Below are experts of layer 3 (counted from 0) of a mixture-of-experts language model. Rows are named router (the router's row for the expert), up (a neuron's input weights, with its number), down (a neuron's output weights, with its number) and show model dimensions 0-191. Each number is 128 + 32 x the weight over its row's rms, rounded and kept within 0 to 255. Numbers have three digits each.
After each expert's rows: a language model's description of what the expert responds to; "raises" lists some tokens whose logits its average output raises strongly, later layers aside. This comes from a sample of Wikipedia text that the model never trained on.

# expert 61
router:144092216162179076140093126056115162151136072081186120148100102114095184110138137130142163098101097150122163089101127104159130145130090120086148108136157078092159109130079187096147148106104144112132086102123145046091153185152153128125138066100117151130120117128127130163077052117137123164126121093108130119110133174095118121089143185090129148114172089103137158051148130180126074105171133118063081103134137127127121113093124142124185151142193100152107139150142138062171109130094138167187185085152140149117110098098195149133141157082119125085138083088126120154180106132185110157
up2:166129185109119077125121059093105154131124161126123124180130122108107126083131129069106123110088185182145149084078077137171100115088139168124130149085066131126112110132150089142146198122052160169101156196090153138126149128111137153101150138043124105147101182143162119130103186164091162087134166168086135144119186179121140142057101117099140132087109088125115135145169095136110103112176142109172108123137146090129108158072139121172163191166145115113146128074136091114078093168068127172141176147140190107160160066137169165110113126100129136121088160161125168135114130189117101166
down2:167106144146142198077156165095151083150165118140081122169064134155145139072121110156109083149091144120182183150098145132156104133154163098133169110134102106168086115168131125133156188157130091075145117134136114126086074199129086178116073120149154129155132042133111121117114145128156145122156120130158089147141134197070159147139125096099130121132136184088132136109091098157174081104185138176068120121128141095114078100108145149102160098083084113138043114136141129173132114140145096075163107149173173122165095100136117068131091104166144117125089133225131132163102174083098136172
It responds to: Infobox field labels. Field labels in infoboxes and table headers after a dash or bar, e.g. Born, Country, Coordinates, Format, Genus, Website.
raises: "existing ", "other ", "necessary "

# expert 29
router:123085155206172097173108099112156127160156098106172095158117110107104177093100155110146168099095125161087163112122073125130132166148109159131108107174172091099190117113090170093119169115070106119100080082161163128099156139166163093105165085081093145130147096093103147165082109099148166180203103118132093118105162143086104175106157195097153156139152092083127145080156151165124089092125093111095109132152139113154179150110131101106157158149157097179092111139098156075158154098127109135185195099112122162135123085071189149150157178080085139101180122128122104138157104178162096134
up1:141110138192165136087076125138127171130135134087137105167133094095108116182145115130117196129141125119093142154123092135150122137096130097128117081114130120137058120104155100098088180087102080110101132078172067119131138144163138182080094104159143145178146148110137091124206151122126205112137139149122142132128103092076109078118124168073108146109125010155143149073176088082173077100110145105130141145142122101104172094120113118155107147093147117133147122107198121174147172094123164192119174071092084073082096091157090162136124202131163061163109120123136150131116124091108106119
down1:137119153115115128138120106145140133142104162139181155136137113120154069152127137190159182111120036109130130089115219155139160136161065047126158104111153108155131127136098110167129080134165078163151185113150143109079147159111138133139217093177165151128134082137134126052148095102129094100130089110155141106109161106147117100128141128073138165087160100140102135135149169114148175141110093137156190091104176192139164141099080178173165098099121162194128080103120073096127135144186113137029136077112151074142127131111098089130086122087142098125117096129107103129146103173160136125
It responds to: Opening brackets and quotes. Opening parentheses, quotation marks and square brackets, especially the ( before born and years in biographies, like "(born 1975)".
raises: "such ", "spot ", "lowest ", "view", "case ", "link "

# expert 15
router:147101178163143111124145115101155157163153145079167113168115101079112167102086152131127120130101096144081132119085101109173102171160098129117132071107168078123178105073087135124097164094054147144108111090145130103117156171162171140106161069107139162147099138092121120156090084124151115146175126094122129121068135179128163133082157186095154132149160085112151142093132178132144111116180113089091125152145153108121184131115182152076159181140203067130092101129129163096177128134047080103142193089109134145150148095094155144197151168086099148066094110125144134152131065169177124140
up3:112124142120084055154131163166120159133161107138100144158129099118106164091142177122151117091095165133111090097118140086198144127181164150077139102134093141143112128110153093135098140087116109176126170108102064085134140069133125127128166082126134123170098154126120148185137133172080111106216109083146156192145175149126143111077160179168158078102195115082152165099149152155158159129142104132110107166152176144127113164100189170116119146098161109109105045118116142120162076140112164116117092105111166103139174133151101081145127152149187197124122091200112088113047116185135144104
down3:039129116137195142121130085156115093151146187125164130108127158164142107121157155131206155174132054093113154065127122161112165118083126103144110117123163126065162187181121110077149131122072081122108133146082135126076128154138154081114113142096100111157132093168115083145144147130184072118060131165175120171134075178169139092133161111129201158118141164086157097147141079124148131099126118164124115143154154166100135085164081159133102111110133062150130123096099144166095113136116156085157154072088199120158142152126144097122110171105190155086085168075135125135105182123128111099
It responds to: Generic head nouns. Common nouns after "the" or "a" and before "of", "was" or "is", like number, area, population, species, List, village.
raises: "what ", "how ", "(°", "://", "the "

# expert 56
router:156082176180164097135129134099132172165177098093180100134101116095112149101109197136122181092125092143120168105132096105171107163139102159117157118159166111109174101093112154115111141097071113116091096124139179084080160197166167105079147112100113153119158107107092167170098063121146141166167126117122104120103131164104129156073160175094136136129153088113121131070144167173142093098127095087092073161162146111142145150100123108099164192149156077153079080140106146097171149081105131121179167066117128110144123082075185144161151188079084139096157108119112089087180092153158092139
up2:153127173192154075160137104104139134170194175084131113151119116110117113118145160144163112078129119160092143072137164095127147138131136163121139121161112103112131125124080135134105110115091103182130087123147147139110164139164190123040134095112058155155132138118065163115078106077181115184155071108119124136102139125092163170145157154135148094118202091085145144058136181108139095112107093133029080152161176113135177195092123119123197127165162166113143115110100139125134093075129089122164185157108112121149129140080178171123172128102103121057116148126141109143145112143197109143
down2:122124170129151137149145134085149103115165115115144120135130145146173135150125187114139195134121054091059168121131140116116185089092179104111131154134146151097134147134088106143111129148113120165154130163174111144208091144156109108152139032121114092117157145151097079130092065119221114162168179144090085139100192140185070108160129086060133119112137137154151167145174121107076158092125065141102126104129093080190147114150102145112133131124132087149104097146095153143114081127173156125122170081174122144104133117066199099132166051079114159142165134128107132131082144093094139143
It responds to: Surname ending pieces. Closing pieces of surnames and other words, plus decimal points, in lists and tables, such as agh in McCullagh, esh, idan, ers.
raises: "version ", "Atlas ", "adi ", "ulation "

# expert 17
router:154087171185166090140121134097131171165176095092178100140108123095112150102106197141120181090125089144120172109131094109170115160141095155125161116157165112107178097092114156118117135100071115113094095118137174081082162200154169100083146114096116150116155113102093171168101065115150140171168129109116104122105133164100127160078167176091137133132155092117124129075145174174136095095121098087090070159158145108143144148100123103094164190141155076144087083136108147093163162074108136119174171070113130110149119085078184139166149186078081141095160108122117089090181090152165089140
up0:090106171155140084144085088064103128146180130128131158142139107137073137174123141150143177126099125073121106123107114154113102163138136161136064166171165164118124161168105147125136149086118103164093125152095148107140095114111164118124192112090116063126123129082120118117144146136177103176154147145119133142094146162149125102113187141101123195091156105100128166069221171153168151067149139124113120143154149114136176141078158143122213157116198159146165117187073140064056121104145111154194140126204107144130160124114165132168168119103150120095101110131128066093185092175158101114
down0:108086115149103109133128110083074100139073188123121188097160139107124140166126150182222133130175118101124136120158101169154063131171159129145108209150070116175103110115114133143194126128156133088095197079149115174112163144104083139134127112110119116171141082137134148173158128091144081163109134154077173089132123108144132143192071071149110146109202203133138146146158099107147177111131151184095120096096118101151125138163157111129081109071123106103173113089115123068116154155125149081112074170095136062119143162099148106118131148181107067144172120098102112135141092112137136090
It responds to: Parenthetical names and years. Name fragments and years inside credits and lists, like Arlen in songwriter brackets, Beaux-Arts, (1986), (from 1949), often after opening brackets.
raises: "terms ", ".)", "lin"

# expert 49
router:179122156139150127163110132102147178137199155123185124111099107093103152093080151136143160074091085144080150112114062066191147151154127127143126134161148102079173097128084141128125140092068144141126093153143142110104164152144154104108151117107072176129143148121082195156118098104165186157133146121065083141094158132114162136107160154086128164151150091090135170101130170127171073073175092089111118190149153094158205207126159137077128151170189108153116070143074158096156172133124088134151148123122111125095133098070156162132140137090099105098168117149106095086103110157159092150
up5:160079147102171119155113156095133104145102125076156145135119163086148116189138147086157101078147084150054114158110154184105127148144149144111144127201137069127089100152084127154191130090093162089162094101128154174146231192153156094176113129149101144103102152062094112083152064113142149144132122132133219092118142136181087147128113136111089159143158180108049090118073118127107128114124136104082119107102128153151084097158168118163139154072147117124109126088140177092121090135099148117123122123156178068122127099110165090092140126145169114107140096114152159147192079167141100113
down5:117108139101095097127161169081109163092092136098067138128102101110070099149172162151073123164118094100113167156127153144190131120197170153152151096123126091134129128090072169122071161139124111106091114103146183136144127026132141118145116129103174107122079147129166115124115176118106158101106147118127107181154111124137167174121114068130162181112183081105205149075086145154131163156144134116140078148098136205077172100100133140103118104064171152154102112178113091121143116155081174159098080182119135127180134083185124144182153157135055172143111138102101125130125124090155114145
It responds to: Clause-ending punctuation. Commas, periods, colons and quote-punctuation combinations closing clauses or quotations, especially colons introducing lists or quotes.
raises: "others", "more", "all ", "enc"

# expert 54
router:127112144145123136161145096098142139161184169087150098163078121121128162073091139126075141115086137137103181090096087114187156185127078133131165109148183112095158096125109154132087164123115094165070069114141147118075164139170192119091182094122086156116116140131108126143085094091157197177145111108112107114077121154098119184109157132127151163137151068088173160105166139148141102077147072121098099159163170138166157168065125076114170136144147111161090084152105189113129130121092127127144173071142100108139121104071169138138169187096072128102143115125133077100130094182178111173
up6:109148147119138121112082100138028136129110104139132137088141142149150122168077179162128193089224136165107128161102112132103178105113184074092115132152127153152113145137164136137111171116131086189150132129133151098214095160125155130129122102107200145125152138117150111154168139156107129177185121132058134151142142187165145082157156114106108102097181120148087081124115173111138141102156182055135116110096134120151145078113093171152109132140122078167120098144158140125088161051097073108126127159135183117100134141170118148149159112187186106191119183135123119109128118055121109178
down6:096124118108107081171073101123156106116116162098164117078117134120136097144177157102088091087113150211156123140139149102189129150135114134113166135117093106116108121069139078125139083046117101136103126136112174118112123127148074168149113110183083107174143141135106143080131157118112112115079101129071161101134126085189142116177122133119103137127168122148199170103142067126132169131156114129129116153110109202143102179115149131108200131144218155132126168095134112135133146168099103115074106225192122134140149141131155205119096073189136168161100115102102113166082157121088068121
It responds to: Coordinating conjunctions and commas. Commas and conjunctions joining words or clauses, e.g. and, or, but, as, while, although.
raises: "my ", "a ", "this ", " ", "the ", "his "

# expert 33
router:136098172120162080119173154113116147133150086063125121166116101078114153123126154167087151111098078167109183147071084077172141161162143140088113127151137164134163111097080148098152164100087103175112110094160181081110150156162173118097153103102090165153116137079096144137116081118146138150145143115094112143074161192093095143126151155070146131143127050088151184097115163157144117106137080103076124159130146093112166146117174137100168171137194076166081105166121146100154146112092110122188171092183115128093127105134151170165203109055086127111166093104113076105139100148160107123
up2:149106154179166178145153101145105131150157118119187174150089060122120129093120190147155082093170116177147154078092099051084124176137122113156113138118129112068156110145167123159161194099142126163140092158106115108081082119126140140123096062189091103102172152129162216119129135166052183136126120135180113099159086157117146158139156150122109091125124088143176144165136120138167104104142151123171087134131125167112124141101216160108179181144160086123163118058137107107146153106140169099110112093082152086128165161126101064136137139077146115123100155086175131161115111171156121097
down2:155125105218108173115094098104096123094105084120149123158073103154183160130132108092120097154070149092159134076106122137129150074135107093119145088142203102117131150135142129119119130145101142129132139181079075183136116107152155104155086086181160077097125088079121111164164095153098130110109152137138084144127112097139151141067163097202137107130226136146112101128156133159144131095191160080150097129143162176153061139180110111159107153088088122131112085106111164155129162078111173075123122147127128109150133150104140087171093180171134098158117176130076176085160208123151170119
It responds to: Function-like content words. Words in fixed phrases and common collocations, such as up, due (to), based (on), according (to), addition (to), there were.
raises: "ately ", "to ", "she ", "| ", "at "

# expert 40
router:154082172182161090143118128096136172167174091091178102136102118088110151099105196140122181095124092143119167111134097104165107161139092161120156117158168105109178099093111161112114136096074115115093091118138180082084160192159166099081150109105115153120158109097091172169103059115150142171167130117119105128105129164097124156079165171093135129129149092112119132075139159172140091098122094088094065159161146113142145145109122107099166190148153077149082079143109146093173155079109130124177172064114129106145118088084185141159154185079079140094157111120108094091180086153156085142
up1:136123163143164150112128097110131109128165082167128104168130140112092102101095119144167160102105080177107131135133131135126141146188113110102116062171111058149115071164147159176103107086085084137136074132121189100097076195165129172090136069073102150200115084125114162048188128060132144170128149142170138121099109192086131144120139087166105147134108159103134125109144118116143137070191089133052120151132174161121161109060181143130154107122137133139112151134081129111166141115142135148179179152114121166108137122068118140150147102126079165090138112128093176133134070179124103187
down1:104135106100163098128082086109091062147133089118128127134146123171062067067150123137119077170146091150139131110244113127178153187087102160193141097056125165136152179129083110141143081187145115139113110098122111128121178100156108187119125149140099093153179136088122133170159150151163138130168140096137107109143120109110120145114129100070148111079109109152080169094163136113054116152145123128145120183123138143141131200092146124164132134145172127105097124086168097116136089122089105081194185114166142153149142184129135156170108156095139146072110149128117079108092084190105126167
It responds to: Foreign name syllables. Inner syllables of foreign names and technical words, such as Tud, hon, is, agon, plus Star, Divis and taxonomy-list tokens.
raises: "or ", "ge ", "association ", "nor ", "and "

# expert 11
router:149078174177167089139125129100130174165178096088180099140102118090113147096102189142125183094123092141121168103129100109169113163143098160120155115158168111113170093091113160111115138097074117118094095122139177085080163194162167099080154113097114153119155107101088169166099060114150143170165120112116104124105132162098125159082162176089131135133150089113114131075140169174139091096125096083089072157160145110147148148103124107097162192148156074153079081139110143098170151076108125123177170069117130104144118082078183146161152185076085135098155109118117092088176089154158092137
up1:170091135146235127156144078103139180132132098111109117138123115126156149128061144105114127068044102148138201102124078103141132178134114141133128115156111134100144144117102158152155166127089128144085111131151167120057159207119136095120138080115131132202137095166127110181077102147184154147145123107110090181100134158142134112153174200136106126173158126106186180119103156156096143096141112138101125116110182098162134155136198072117167135095209103142068138146131107140150118134085116163121179102105105145069079102127167158098155160118101139134123090138121086118135075138188117173
down1:153168063164107173096050143157084101117142090130082102136094118133116122154175129120155101107120142105215165112149147107098126190126154074109126126154157095130142166193063081134120091166120104169146126197146142138149140141086144151112113097161127115121101139101161127141134178119152141089140178148162165174068159085124163091095160131105109122159110108145133068149129073153139057138100148124132166101121127142130138146147125141134194063127165082184082070183117134130166138148118088118139092122186176167135125102086136055175113129115106068153093137117124051130184124158072121126
It responds to: Asian name syllables. Final syllables of Thai, Chinese and other foreign names, like -ai in Pheu Thai, Zhou Enlai, Nungesser, often in player tables.
raises: "boro ", "eman ", "eman"